python train.py --d_expert=176 --routed_scale=2.0 --norm="rmsnorm" --seq_len=1024
Below are experts of layer 4 (counted from 0) of a mixture-of-experts language model. Rows are named router (the router's row for the expert), up (a neuron's input weights, with its number), down (a neuron's output weights, with its number) and show model dimensions 384-511. Each number is 128 + 24 x the weight over its row's rms, rounded and kept within 0 to 255.
Before each expert's rows: a language model's description of what the expert responds to. This comes from a sample of Wikipedia text that the model never trained on.

# expert 33
Description: Action verbs in plots. Present-tense verbs and verb fragments after a character or pronoun in plot summaries, such as goes, tells, finds, restrains.
router [109 126 110 139  90 141 104 112 140 102 130 142 141  81 146 120 103 131 108 142  88 101 113 168 168 136 119 147 151 170  93 116 113  89  97 172 152 160 162 149 127 100 160 110 108  92 150 107 117 127 131 154 171 164 120  98 165  78 130 120 151 107 133 142 124 126 129  69 128 139 162  94 161 136 165  93 104 129 157 149 128 170 127 112 121 120 135 123 145 113 143 116 101  82 111 147 127 153 131 110 175 142 109 104 134 104 136 124 112 143  94 132 157 107  93 107  93 146 109 128  92  87  75  99 101 126 144 130]
up0 [106 159 115 117 162  81 147 134  98 137 132 103 108 152 112 150 136 132  83 129 151 122 165 161 124 110 172 116 172 117 118 161 170 152 147 114 144 155 106 130 162 133 119 158 119 149 190 154 117 107 123 144 112 163 131 149 115 145 122 112 102 138  67 128  70 143 143 136 156 132 148 129 160 134 115 143 110 174 108 146 114 104 171 158 135 127  72 145 140 102 146 180 163  99 132 101 125 112 181 164 106 113  93 157 151 105 151 118  99  98  98 124 162 135 183 150 137 159 193 129 124 137  80 171 111 104 168 140]
down0 [149 103  94 135 163 148 150 186 126  91 159 119  84 135 157 131 151 166 103 168 124  86 138 155 160 123 174 110  75 110 151 115 131 120 135 123 103 105 122 117 119 108  98 117 129 125 110 136 125 118 121 125 109 139 137 127 101  71 101 119  87 135  99 138 122 129 154 102 144  98 125 120 125 155 139 115 113 117 124  94 110 133 134 129 143 103 141 164 166 118 141 117 116 109  89 111 123 100  97 141  92  83 145 120 152 134 136 188 164 113 167 129 141 152 125 119 147 148 116 119 128 107 149 160 182 102 124 127]

# expert 31
Description: Military and place prepositions. Prepositions and Arabic al in war and location contexts, such as stationed at, near al-Bab, under, during, served.
router [160 170 124 118 145 133 104 134 166 151 118  98 163 136 161 163 122 111 131 152 112  95 127 152 160  92 118  83 140 167 107  84 133 137 171 131 122 121 120 147 131 120  83 101 101 132  98 108 147  85 142 121 154  93 124 117 151 105 148 140 160 114 139 123  91 115 114 130 101 139 111 130 118 146 124 108 148 145 121 104 159 150 145 131 137 108 110 153 113  95 132 148 152 112  88 125 154 103 139 133 132 129 141 139 132 122 108 147 143  87  98 128 133 114 120 132 175 129 123 146 107 118  73 128 136 119 114 156]
up0 [155 141 191 158 102  93 153  89 108 167 156 130 130 146 153 106  90 133 105 154 163 118  86 167 120  97 147 100 121 109 119 105 113 142  78 197 109 169 169 113 113 143 159 159 122 184 145 147 133 137  91 157 145  84  92 168 121 143 117 119 144 138 146 114 155 120 143 136 120 137 102 156 160  89 120 138  94 108 142 125 122 118 143 175 143 119 163 137 126 111 129 119 187 125 111 155 154 169 146 158  87 127 144 135 155 124 135 143 112 152 112 134 120 157 105 133 127 120  96 158 112 120  88 119 133 174 119 152]
down0 [144 105  96 138 143 103 119 129 146 143 133 121 125 132 120 135 107 100 141 107 100 122 140 146 148 136 145 133 106 126 111  98 161 120 130  89 114 154  88 149 128 102 119 163  90 115 127 147 125 105 113 120 110 105 127 147 119 105 136 102 154 127 107 132 169 138 128 134 118 152 125 119 103 123 156 104 134 107 173  79 105 160 170 163 155 151 137  94 117 126 134  88 110 175 132 149 159  97 132 138 130  99 117 138  92 123 155  86 143 119 133 144 125 130 155  99 107 113  95 123 130 111 164 123 122  93 115 145]

# expert 63
Description: Units, IPA, markup. Units, superscript markup and slashes in density figures and IPA transcriptions, such as km, sq mi, ^{, and pieces inside /ˈbɛkɪt/.
router [182 121 169 119 150  94 123 124 114 136 129 139 107 133 104  99 146 125 134 143 137 148  79 132 109 119  90  82 102  96 150 139 151 119 118 169 117 143 151 175 133 158 133 118 112 117 118 106 152 167 108 112 119 139 129 140 106 127 134 154 112 146  73 127 118 118 112 161 148 102 112 168  78 147 105 124 143 153  92  77 123 108 145 129 135 160 148  97 142 168 104  86 122 164 143 107  94 157 125 153 139 122 117 162 158 137 140 139 126 128 127 144  82 147  70 114 151 157 135 123  96 129 179 109 147 114 118 123]
up0 [144 158 110 114 137 132 133 119  84 101 138 158 135 130 104 164 142 155 105 128 162 114 147  95 111 130  99 144 100 139 161 121 139 163 141 136  91 141 134 144 141 138 161 159 115 150 150 118 141 112  84 109  93  84 139 111 164  88 109  83  80 146 114 132 120 138 109 161 102 149 169 139  91 168 122  86 118 112 144 110 109 134  98 172 127 121  99 116 147 110 113 126 101 128 131  99 120 107 108 130 165 138 159 132 109 117 167 130 129 151 136 145 126 143 140 142 102 100 124 142 132 139 139 102 176 134 155 150]
down0 [106 128 128 153 148 102 161 112 152 134 182 118 189 161 108 114 168 109 105 119 149 125 105 118 119 170 141 107 154 112 100 122 113 133 110 129 144 137  89 120 120 107 155 106  79 136 146 174 116 153 135 136 138  94 159  72  91 131 120 105 100 112 133 146 116 143 142  95 187 139  89 125 130 117 106 118 117 138 173 137  81 122 111 163 117  98 121 109 123 166 102 116 128 164  98 120 154 106  85 174 155 129 166 134 128  84 131 123 120 163 151 148 133 159 141 161  63 146  86 145 170 137 140 105 122 120 136 158]

# expert 9
Description: Quotes, numbers, line breaks. Line breaks, opening quotes, brackets and numbers in lists, track listings and match reports, such as goal minutes (87'), track times (2:33).
router [156 115 151 144 116  76 119 128  83  87 158 103 116 110  96 121 120 153 133 125 120 163 138 156 119 117 115 129 111 119 135 182 142  90 132 161 150 104 176 170 120 160 134  89 154 113 113 155 130 177 103  97 136 155 112 146 126 155 160 152 107 127  86 105  99 153 137  92 156 149 149 124 148 129  83 149 140 151 153  82 147 127  94 113 151 155 167  81 130 136 117  81 108 127 164 152 109 109  95 105 162 132 103 136 103 130 170 142 135 165 134 148 135 166 139 144  88  98  80 102 139 135 154 135 145 105 105 135]
up0 [186 146 150 131  77 122 124 106 151 146 136 131 110 178  98 126 109 128 168 138 107 158 132 120 134 156 129 159  91 140 163  89 149 127 129  92 115  80  84 147 128 132 128 167 114 140  93 105 146 121 142 130 145 107 164 114 149 132 151  87 111 142 146 130 129 149  76 128 155 177 147 144 135 166 149 133 152 149 116 107 141  98 142 116 104 154 116 129 160 131 111 169 120 144 103 121 141  91 161 169 120 112 133 106 125 124 156 144 102 153 155 138 135  90 132 159 163  99 178 130 152 136  98 105  90 155 141 142]
down0 [145 122 122  97 108 154 129 154  86 132 138 152 121 133 100 153 123 149 115 146 132 116 118 110 114 141 112 106 161 104 175 142 145  80 106 145 156 144 116 135 134  98 120  81 140 123 134  94 121 136 107 135 157 145 111  84 119 109  99 100 157 133 114 152 147 139 114 111 166 139 104 188 133 157 110  69 159 146 153 126 135 132 117 120 161 137 100 110 145 134 111 110 142 146 129 140 138 140 176 115 122 110 125  93 108  87 193 130 104 121 110 126 142 124 139 187 117 126 161 146 112 155  44 139  79 126 113 149]

# expert 18
Description: Copulas and passive verbs. Forms of be (was, is, were, been) and passive or result verbs like received, provided, caused, consists, mostly in expository prose.
router [107 148 102 113  88 126  92 152 140 128 175 120  94 109 136 167 111 146 145 141 130 109 118 146 133  92  95 171 145 148 118 116  77 105 125 122 178 155 112 144 139 154 144  99 128 129 140 128 147 119 126 133 120 102 133 120 144 136 123 149 146  98 153 131 131 101 106 150 113 120  93 112 148 149 166 154 159 107 158 119 142 143 107 139 132 145 102 121 123  92 148  96 145 127 133 143  97 125 120 155 153 105 121 137 112 124 164 139 111 153  91 121 163 103 105 151 103  90 108 153 132  89 109 147 159 134 117 116]
up0 [141 154 106 128 172  95 114 125 126 104 130  89 112 163 111  89 117 141 135  93 150  86 145 135 143 100 149 170 152 141  99  99 119 106 106 131 141  77 166 168 164 160 119 154 113 106 138 112  97 147 132 140 141 115 123  91 140 156 145 136  73 159 142 164 119 145 108 107 187 154 114 125 158 113 161 129 132 129 207 112  99 140 123 146 157 121  99 158 116 171 163 137 153 101 140 106 141 136 119 127 154 104 121  94 145  81 134 111 122 146 173 101 121 136 125 193  94 100 124  97 151 156 145  95  93  91 167 135]
down0 [131 149 122 144 158 121 142 128 116 127 121 102 121 124 141 150 101 107 113 146 145 137 100 121 136 131 132  77 125 137 131  95 107 134 185 148 142 154 128 122 127 178 143 115 124 104 159 173 149  90 143 135 151 136 126 168  83 107 141  83 126  86 127 146 113 138 149 100 154 123  96 131  67 140 114  92  73 143  74  91 139 143 146 142 120 146 147 121 104 114 172  74 118 143 143 137 168 100 157 126 139 110 108 139 138 145 129 153 174 105 126 152 130 152 155  99 130 135 106  75 134 109 168 154 116  85 179 165]

# expert 52
Description: Sports game statistics. Numbers and words in American football, basketball and other sports reports, such as touchdowns, yards, scores, promoted, roster-table cells.
router [161 129 116 118 101 103 118 134 136 117 119 144 103 137  93 130 168 155 111 113 146 135 142 132 164 129 103 167  98 132 154 122 148 161 136 179 157 172 155 112 125 122 119 108 122 113 103 184 142 166 105 157  90 152 108 136 162 144 117 139 166 154 130 144 132 160 153 103 168 116 110 148 164  88 126 118 152 163 142 158 120 138 129 111 127 154 126 101 118 159  84 166 129 130  94 148 172 127 120 124 108 135 109 101 149 150 120 130  79 175 156 171  96 138 123 101  88 123 165 110 137 169 159  98  87  81 117 110]
up0 [146  86 101 140 110 128  91  77 133  86  89  98  99 156 114 116 120 135 111 117 119 100 103 133  95 119 162 125  87 120  94 126 119 132 162 131  92 156 103  94 133 160 160 158 127 150 139 159 130 153 129  80 167 131 138 155 121 154 159 116 136  62 166 100 107 118  99 105 174 132 105 153  99 114  99 182  96 116 112  82 137  96 122  97 150 125 142  74 147 147 173 143 121 188 118 125 123 163 138 129 131 159 160 143 128 136 115  94 111 109 148 118 105 108 142 123 122  89 123 153 141 115 125 120 108  99 116 151]
down0 [ 96 137  95 128 103 105 171 107 140 168 168 148 140 157 109 130 142 110 140 149 131  75  70 126 133  88 137 141 152 119 115 146 117  99 150 173 178 104  85 142 154 119 168 127  95 128 126 136 113 142 112 146 151 114 151 106 174 119 115 171 119 119 149 125  94 154 123 138 175 125 122 140 124 140 175 121 104 152 159 136 124 163 164 149 128 117  74  83  97 152 131 126 134 150 103 155 142 126  95 108 112 114 112 187 107 109 143 142 116 147 123 110 143 146 142  95 131  70 105 121 111 162 136 184 131 136 135 121]

# expert 27
Description: Determiners and modifiers. Articles, possessives and evaluative adjectives opening a noun phrase in running prose, such as the, a, its, largest, economic.
router [132 133 158 163 128 125 129 100  99 116 106 141 100 121 125 144 115  85 159 117  61 139 159 124 108  98 103 141 102 115 143  93 127 132 162 128 163 146 128 150 131 151 147 121 182 115 123 109  97 152 136  97 113 115  86 118 133 113 173 158 140 139 122 154 167 137 167 121 128 105  91 138 137 104  73 139 113 131 111 112 124 107 139 128 158 138 121  87 141  79 104 123 130 158 152 113 129 131 119 138 129 116 128  93  96 113 136 116 160 142 102 149 117  97 122 114 130 122 107 137 126 102 156 127 152 147  95  80]
up0 [101 142 107 143 168 110 129 112  82 143 103 145  96 116 142 142 125 110 118 151 150 135  88 138 105 117 138 156  91 137 124 111 109 145 130  91 108 142 161 153 115  99 156 120 148 128 109  91 157 111 112 138 139 153 126 150 108 131 132 145  99 164 172 125 146 135 104 162 155 130  88 144  92 110 177 134 157 120 162 134 101 153 160 153 148 108 154  99 120 128 123 119 153 120 113  85 104 126 105 147 141  85 156 114 131 141 112 138  84 152 145 126 139 106 128 127 130 113  97 138 137 162  91 129 163 164 108 156]
down0 [131 158 151 165 128 162 129 140 137  67 143 157 144 140 134 142 131 139 111 120 147 126 149 118 128 116 143 132 139 112 156 109 110 101 143 145 111  96 167  95 116 153 117 157 100 148  96 136 131 105  88 143 153 108 113 166 110 109 123  82 146 138 156 190 104 143 173 120 131 121 133 121 111 131 142 105 136 122 148 101 165 115 157 118  79 124 155 150 138 146 135 107 143 122 193 135 143 118 150 122 119 102 162 112 114 136 162 135  89 133 110 135 162 153 111 131 104 105 140 105 144 150 133 150 142 134 115 112]

# expert 11
Description: Media and release words. Words about television, media and releases, plus the or same before album, film, series, year; e.g. TV, YouTube, same year.
router [131 100 147 116 141 141 156  85 147 106 107 167 152 113 124 123 117 150 113 167 118 104 157 142 150 139 101 143 172  87 144  92 141 107 152 167 116 153 118 119 128  87 145 113 105 105 173 152 131 119 168 107 105 179 126 159 136 111 116 141 151 123 134 128 141 124 107  80 160 105 141 135 141 117 150 105 115 166 139 156 113 129 125  98 108 135 141 141 120 133 139  95  96 105 107 121 136 115 119 101 109 145 160 124 118 159 129 119 106 148 163 125 101 130 127 135  89 139 135 111 137 110  97 139  75 157 131  93]
up0 [105  84 147 142 136 163 105 112 118  94 114 136 126 158 124 111 147 123 154 122  87 170 122 143 115 109 127 185  99 158 149 126 149 125 135 132 116 159 136 125 137 124 110 103 155 134 129 147 184 144  85 158 146 158 124 116 101 161 106 113 114 133 112 141 144 133 145 139 122 148 123 173 155 159 132 197 158 114 129 117 150 166 167 149 144 121 127 123 171  97 121 113 104  97 166 105 119  69 124 132  96 145 175 137 113 181 158 139  90 111 107 162 124 103 132  97 142 107 134 185 115 136  93 125 105 138 125 108]
down0 [151 113 132 179 156 136 149 148 128 153  88 130 112 171 102  74 112 101 110 139 106 135  77 124  69 114 110 135 146 114 101 109 140 121 189 130  75 162 104 128 144 121 157 158  92 149 124 120  98 147  80 151 107 121 108 134 120  70 136 125 150 107 111 107 104 142  63 152  88 132 162  99 104 108 144 169 115 108 142 107 118 166 148 158  77 126 143 104 157 146  99  78 173  96 128 144 130 105 110  90 120 137 117 130 156  75 121 164 138 105 133 128 122 134 168 116 138  94 108  99 143 146 117 125 121 121 136 116]

# expert 20
Description: Group nouns and headings. Nouns for groups of people or topics, often after of/other or in section headings, such as women, people, Notable people, See also.
router [104 105 138  78 138 142 138 161  99 151  92 127 104  99 134 137 121 127 161 160  83 122 162 111 141  96 170 137 120 115 138  90 143  90  95  86 131 153 124 162 119 131 131 146 134  84 148  95 156 109 122 101 127 160 121 121 116 144 168 130 157 173 138  85 121 127 135 132 145 150 160 111 150 119 101  99 166 159 140 132 119 121 134 139 110 156 126 150 156 118 115 152 100 143 127 139 130  89 114 154 119 180 108  99 144 115  99 114 106 142 151 115 107 104 140 130 145 125 131 117  98  91 125  93 140 126 100 121]
up0 [124  89  75 122 144 123 178 135 112 160 176 173 138 100 121 118 111 107 154 111 157 102 151 174 128 135 150 112 110 125 115 105 130 140 110 134 188 102 144 117 156 121 135 112 159 133 108 127 125 130 115 106 106 133 164 127 137 136 113 121 171 137  90 143  89 107 140 104 105 114 168 104 115 107 143 143 163 112 171 110 148  82 137 148 147 146 182 131 129 149  91 178 159 133 155 153 146 135 111 161 160 114 129 101  97 120 125 109 114 160 138 166 134 149 122 134  92 120  90 145 118 148  93 118 101 104 129 135]
down0 [147 134 118 119  95 135 105 107 172 100 143 168 153 119 174 140 111 107 113  93 141  97 139 176 124 120 133  89 133 125 119  92 113 159 113  97 118 129 165 114 127 176 144 136 110 145 129  92 126 115 133  91 117 153 154  96 129 154 130 109 156  96 136 124  92 122 134 139 164 142 138 150 125 105 110  97 111 159 129 140 101 156 125 102  97 168 149 143  74 138 152 130 107  99 138 170 109 120 138 136 123 113 162  94 169 176  97 129 126 106 175 148 142 129 151  74 138 144 143 116 158 122  82  88 174 135 115 148]

# expert 51
Description: Table cell separators. Pipe separators between cells in result and vote tables, plus closing parentheses, periods and math markup such as frac, partial.
router [122 145 130 139 118  96 163  97 115 108 154 135  93 107 100 154 114 148 125 148 134 123 160 115 140 133 123  97 115 100 148 109 133 107  91 149 103 154 183 171 105 155 110 142 134 160 140 144 142 145 108 134 141 137 113 173 137  92 128  85  78 146 146 161 105 114 132 122 153 175 145 125 119 123 139 145 123 167 153 149 118 124 141 166  94 109 152 111 168 137 148 149 110 150 123 140 137 113  88 101 120 137 157 103 149 150 148 161 164 157 120 144 157 123 107 149 110 140 100  83  87 147 110 101 158  83 175  84]
up0 [ 88  78 113 130 145 100 167 140 126 131 105 120 100 165 139 141 105 140 125 139 118  90 134 151 133 145 145  76 162 142 157 129 148 137 145 120 170 142 108 133  94 163 118 140 137 124 146 101 120  85 104 119 154 113 119 140  75 111  79 149 134 126  87 145 128 123 106 116  83 150 147 101 135 137 133 161 138 133 184 152 182 162 114 130 149 140 136 109 107 161 132 146 118 130 131  97 125 110 131 126 151 118 133 110 122  98 153 144 134 110 121 144 111 111 104 127 166 111 102 145 143 158  89 149  90 123 113 124]
down0 [162 103 118 145 110 116 139 117 148 123 174 152 156 154 102  93 113  84 135 150 123 139 155 137 144 105 121 115 148 108 124  86 103 125 116 145  91 130 126 145 134 117 142 147  97 122 160 107  82 132 148 161 155 115 145 106 146  82  89 125 140 118 170 105 135 114 108 103  72 125 133 118 134 108 166  97 107 139 128 153 141 116 118 118 149 127 140 146 160 181 140 141  96 141 120 121 111 123 134 134 142 125 127 136 132 161 153  94 114 133 112 102 125 145  99 102  92 143 171 139 124 131 118 127  97 121 147  86]

# expert 44
Description: Football stats and scores. Digits, club names and the in football squad tables, match scores and coordinates, such as Wanderers, Athletic, MF, 2–0, 44°54′.
router [137 138 133 138 116 178  77 106 107 164 135 116 148 153 119  95 115 137 149 119 143  86 104 135 128 175 147 168 150 156 109 142 134 126 164 153 121 128 113 124 145 113 133 152 102 134 135 157 175 135 100 134 106 102 100 103 119 103 149 155 147 162 156 158 133 177 131 152 150 133 141 169 145 146 169 139 148  87 135 138 107 129  92  89 133 151 137 143 117 144 133  89  97 117 113  91 130 130 140 140 134 153 165 127 118 106 151 156 133 125 109 154 144 118 150 156 104  99 142 147 170 121 137  94  95  93 132 102]
up0 [ 93 129 193 132  94 164 133 148 145 128  91 113 149 105 107 165 138 151 133 110 126 103 171 138 131 117 115 110 109 107 151  98 112 132 128 113 126 126 139 111 126 111  99  84 164 172 110 178 158 134 148 137 153 127 168 118 146 130 153  84 131 145  84 115 128 121 128 164 183 109 133 117 126 103 113 160 124 168  81 124 167 142  68  90  99 118 179 112 137 148 139  93 116 135 108 154  92 119 129 147 115 121 116 126 168 156 130 122 127 163 113  73 138 136 134  89 106 146 105  94 184 150  84 121 157 117 152 109]
down0 [133 155 189 108 115 116 133 144 143 122 109 110 165 141 157 127 140 123 100 134 130  87 121 120 144 102 134  90 136 136 162 114 144 115 119 167 148 130 137 119 133 128 116 125 105 142  72 130 145 118 125 120 155 131 108 174 121 134 151 161 113 138 127 123 115 159 175 142  68 148  98 142 139 141 128 134 115 133 119 107 138 176 143 132 150 117 136 138  63 101 118 158 108 106 164 151 136 126 157 115 136 131 107 148 144 138 129 145 130 145 107 135 122 138 137 131 152 178 106 132 155 121 125 109 152 147 138 137]

# expert 8
Description: Biography infobox fillers. Function words, commas and fields in biography infoboxes and career timelines, such as the comma after a death day, present, th, along.
router [154 146  87 131 163 148 127 165 164 175 147  91 126 127 139 156 126 135 124 144 110 166  93 135  88 157 160 177  91 116  94 120 132 123 143 154  94 113 104  94  88 155  92 102 165 158 120 180 125 170 140  98 140 152  86  93 136 114 157 101 114 130 155 141 128 120 109 131 134 145 143 120  75 125 159 103  95 118 130 156 100 135 143  68 110 146 134 111  97 110 113 124 113 163 116 159 135  86 136 142 116 100 125 147 113  92 115  90  74 136 104 103 118 122 116 154  93 116 108 130 165 155  93 117 132 143 123 132]
up0 [144 111 101 151  87 130 125 147 120 138 108 103  87 177 140 129  98 114 142 153 133 118 191 104 131 106 118  98 160 197 160 167 120  97 106 130 145 113 141 139 180  97 133 146 115 146 123 128  91 165 116  91 155 100 109  69 102 164 162 121 126 154  96 136 112 141 165 109 115 159  94 128 153 175 156  74 139 153 100 136 129 105 100  96  93 123 120 159 125 108 158 133 124 146 109 103 151 156 130 132 102 159 144 134 140 120 152 167 103  95 104 118 141 125 111 111 125 150 108  88 151 149 106 106 162 117  98  99]
down0 [103 110 126 105 165  70 105 124 155  97 149 159 139 146 129 122 140 138 130 153 140 146 107 172 143 118 131 131 142 127 106 145 127 129  63 119 133  82 117 109 119 139 155 119 150 108 114 149 115 118 114 106 198 107 125  94 155 148 108 172 183 136 154 147 100 149  88 138 158 149 147 159 162  96 151 119 165 114 114 142 154  98  86 128 131 123 116 108 125  89  60 115 126 195 161 116 158 124 133 120 145 120  99 121 134 113 115 146 123 119 147  98 144 154 120 147 120 136 100 154 167 117 117 119 154 141 110 116]

# expert 15
Description: Subject pronouns, clause links. Subject pronouns and clause connectors in narrative prose, often right after which, a comma or a period, such as he, she, who, but.
router [113 109  95 117 113 145 156 169 160 137 117 148 138 131 151 151 118 138  99  94 138  93 130 119 148 123 109 172 105 156 100 134 104  87 164 172 136 177 157 151 118 101 127 111 167 122  83 150 114  82 132 123 136 181 150 102 155 132  76 105  77 143 116  73 138 124 127 141 158 159 150 121 115 158 126 126 123 102 158 134 153 135  88 115 128 117 137  96 161 104 125 118 109 128  97 147 138 158 109 127 146 125 114  92 133 117 162 115  94 110 114 139 156 125  90  87 133 141  92 100  93  79  95 139  98 100 114 129]
up0 [115 112 170 137 158 125 160 112 145  94 133 111  85 120 151 158 120  71 126  73 116 170 159  87 146 135 104 138 128 123 108 174  66 101  90 120 134 125 165 116 150  90 124 114 132 153  75 135 172 128 151 153 117 123 112 139 135 133 130 119 134  95 125 111 112 166  93  88 140 138 144 145 141  92 123 162 128 133  94 116 137 143 130 120 183 144 108 149 108 166 154 110 129 125  75 111 125 125  75 107 123 165 136  88 136 140 163  91  82 158 100 115 115 123  83 190 146 159 118  86 167 150 132 101 148 113 145 128]
down0 [126  85 130 137 130 138 149 110 162 145 151 123 112 136  80 160 128  91 110 103 122 151 130  67 117 116  98 131 137 108 134 125 112 116  96 129 153 114  88  94 110 156 137 142 107 134 123 108 104 148 102  91 129 139 158 152 117 161 160  84 118 158 146 125 153 152 125 184 139 126 131 124 161 129 116 140 144 122 155 126 114 103 147  94 110 121 168 122 174 153 139 122 111 153 168 141 133  87 159 126 119 137 123 170 101 121 125 179 112 149  90 178 132  43 172 144 138 154 113 141 126 161 134 168  97 120 123 105]

# expert 62
Description: Line breaks and CJK. Line breaks, especially ending table rows or list items, and byte pieces of Chinese and Japanese characters inside parenthesised native names.
router [151 141 131 115  82 141 120  94 101 139  99 106 107 150 130 151 127 110 108 153 159 153 123 135 155 152 136 121 142 152  92 119 133  92 153 147 155  90 166 130 121 168 189 151  93  90  87 107 113 124 104 109  84 126 171 109 121 133 170  99 103 123 157  90 108 114 138 162 133  91 102 115 125 134 128 122 167 138 124  90 140  81 100 154 152 120 101 167 124  97 146 158 122 134 149 143 144 119 152 144 155  89 108 113 127 161 166 176 149  89  96 143 131 125 113 146 137 126  80 103 147 148 117  89 177  99 141 164]
up0 [166 110 130  98 104 137 128 124 153 104 122 157 149 151 156 141 132 114  93 130 158  99 121 146 126 102  86 149 106 134 123  89 157 169 117 130 166 137 148 153 114 118 146 111 120 100 103 141 117 104 107 114 120 116 145 171 100 144 127 137 106 115 110 173 106 134 155 160 103 151 132 117 126 117 121  99 141 114 140 143 117 112 123 127 138 108 135 138 113 113 152 142  84 140 155 152 141 105 149 194 142 132 161 116 101 122 154  98 166  99 110 155 115 128 149 117 145 137 124 124 128 102  83 138 129 151 125 126]
down0 [142 141 131  93 131 119 138 109 125 109 127  97 142 121 107  88 145  93 137 133 156 171 150 148 118 131 104 156 130 130 122 139 159 105 106 139 133 139  92 111 102  80 139 121 104 184  75 123 152 156 139 122 126 131 105 138 132 101 161  70 107 127 122 148 159 159  87 135 124 116 145  51 138 147 130 133 131 117 155 143 104 120 126 143 138 116 103 135 106 170 110 127 137 150 161 124 163 114 126 128 121  81 114 109 117 133 170  91 110 141 113 122  57  99 124 126 144 127 169 121 151 121 134 123 128 130 103 131]

# expert 34
Description: Occupation and career nouns. Nouns naming a person's profession or work in biographies, such as politician, actor, singer, writer, linguist, career, films.
router [160 144 100 147 147 156 145 133 121 134 127 120 105 144 147 104 107 105 116 126 118 113 171 107 123 108 170 132 125 141  93 101 127 112 114 154 106 142 138  90 107 125 129 128 165 109 170 128 131 119 136 137  99 124 136 107 124 159 153  99 145 152 171 134 128  92 148 131 108 117 173 147 149 148 136 132 150 119 102 113 129 137  96 104 166 143  93 133 101  94 145 112  77 151  82 160 109 125 141 109 136 188  87 149 138 159 104 150 116 118 116 130 132 127 152 115 138 157 126 140 146 154 121 132  95 114  97 125]
up0 [122 145 117 118 134 124 121 141 133 162  91 130 119 141 114  80 157 118 140 130 129 163 142 169 120 145 101 137 105 142 104 138 103  97 105 133 121 113 103 158 125 124 146 133 118 149 150 140 101 160 168 115 133 109 154 143 139 127 114 144 156 123 153 111  99 120 111 123 112 151 129 161 164  96 133 112  90 136 111 128  78 106 138 160 117 140 101 103 152 125 138 105 120 116 116 141 163 164 120 135  89 102 142 171 114 163 111  85 125 118 172 146 118 119 129 144  72 108  76 104 153 106 168 104 100 117 129 145]
down0 [103 111 120  99 130 142 112 132 121 124 158 141  97  66 125 164 117 147 150 129 146 147 124 137 121 107 135 126  86 164 128 190 116 170 133 127 113 129 144  76 134 147  94 103 105 170 105 119 148 116 129 169 127  81 142  68 164  73 114 123  93 117 107 144 126 124 133  98 103 125 127  95 135 136 133  93 188 108 136 148 165 117 130 112 127 167  90  92 139 132 118 115 153 113 125  90 153 160  98 105 141 109 152 129 128 112 127  98 160 124 101 184 155  73 126 160 162  99 123 119 124 133 127 129 168 130 139 135]

# expert 32
Description: Physical description words. Descriptive adjectives and function words describing shape, colour and materials of animals, buildings or objects, such as elongated, thin, brick, blue, with.
router [144 141 183 129 130 136 108  89 127 156  97 123 154 132 136 153 122  96 148 124 181 115 137 175 114 117 149 138 171 112 144 102 127 101 129 142 120 110 170 104 158 148 118 110  91  90 145  78 115 155 167 112 124 124  98 136 143  98 142 151 106 119 111 141 144 161 154 164  88 105 115 130 160 116 109 144 142 131 132 122 150 137 125 112 105 104  78 160 132 105 127 100 105 157 113 128 126 103 105 135 139 112 135 143 132 103 128 132 147 108  78 100 133 113 145 150 143 180  94 100 180 104  83 155 155 121 123 131]
up0 [118 140 110 140  95 120 129 113 146 154 109 146 175 134 120 115 115 135 141 126 108  95 137 121 112 140 120 121 103 152 116 107 113 109 134 172 101 166 104 146  98 150 109 128 163 140 135 141 125  98 171 178 107 157 144 103 179 128 105 101 124 145 162 161 151 155 132  83 162 138 121 102 150 181 109 136 166 122 124 127 105 155 141 179 137 145 129 149 107 147 134  84 164 105 141 173 104 158 109 108 132 164 123  81 140 126 177 149 138 148 145 127 144 104 134 125  91 142 108 142 139 177 143 145  85 147 165 124]
down0 [124 127 150 125 159 124 113 119 169 152 148 114 103 121  94  92 112 119 129  99 134 150 134 132 123 157 149  95 111  92 114 148 107  87  90 190 131 162 146 121 103  90 115 130 167 120  97 134 113 157 152 127 116 128 103 114 131 154 139 132 150 113 151 173 147  95  92 105 105 117  67 112 120 144 152 126  99 116 130 109 142  74 132  90 165  88 117 118 101 131  88 127 102 113  86 123 165 117 115 187 137 127 151 108 147 153 119 123 113 114  99 171 125  87 132 130 140 101 106 126 122 132 128 146 147 130 120 133]

# expert 40
Description: Numeric measurement digits. Digits, decimal points and units inside measurements, percentages and statistics tables, such as 0.02 km, 40.26%, 95 kg, aged.
router [150  99 147 123 109 113 127 117 148 140 141  97 104 138 153 110 108 155 137 131 104 146 139 159 129 139  95 117 119 158 136 121 132 179  96 122 117 150 112 157  93 105  89 140  76 115 114 177 138 177 110 112  97 153 105 128  83 154 128 170 115 123 121 121 127 171 111 112  95 112 101 133  80 118 119 134 110 134 113 126 117 142 114  76  86 135 129 100 124 124 154 159 140 128 127 119 145 131 105 147  87 105 164 126 168 155 110 117 169 127  94 131 164 159 139 134 133 133 103 102 166 137 137  92  84 138 103 104]
up0 [163  78 154 155 153 103 119 117 141 148 102 109 103 119  89 139 124 159 153 111  99 136 136 156 127 125 108 159 109 140  80 140 169 112 106  96 175 122 146 123  91 138  95 121 133 148 116 147  93 142 131 137 129 148 128 142 153  99 138 115 142  96 168 140 182 102 151 118 112 123 156 144 145 138  84 169 133  98 130 117  79  82 137 138 132 131 107 119 165  98 147 113 162 120 150 134 102 124 157 174 164 169 109 161 157 140 142 110 151 179 121 106 139 114 128 133 156 124 105 100 138 138 124 128 143 107 131 104]
down0 [143 112 103 130 134 151 137 153 139 147 144 127 108 149 130 132 178 152 126  97 117 103  96 148 169 127 163 128 151 115 137 154 127 116 126 100 122 138 179 125 137 110 131 167 108  99  82 138 109 124 111  95  81 118 116 158  75 105 109 136 130 154 105 163 145 122 136 139 133 132  81 125 130 158 136 116 173  97 195 117 114 148 149 152 102  99 158 123 137 139 108 166  94 143 128 146  93 123 118 165 128 136 105 108 156 150  99 125 128 117 104 173 153 143 101  90 164 143  80 118 182 138 161 103 121 147 116 149]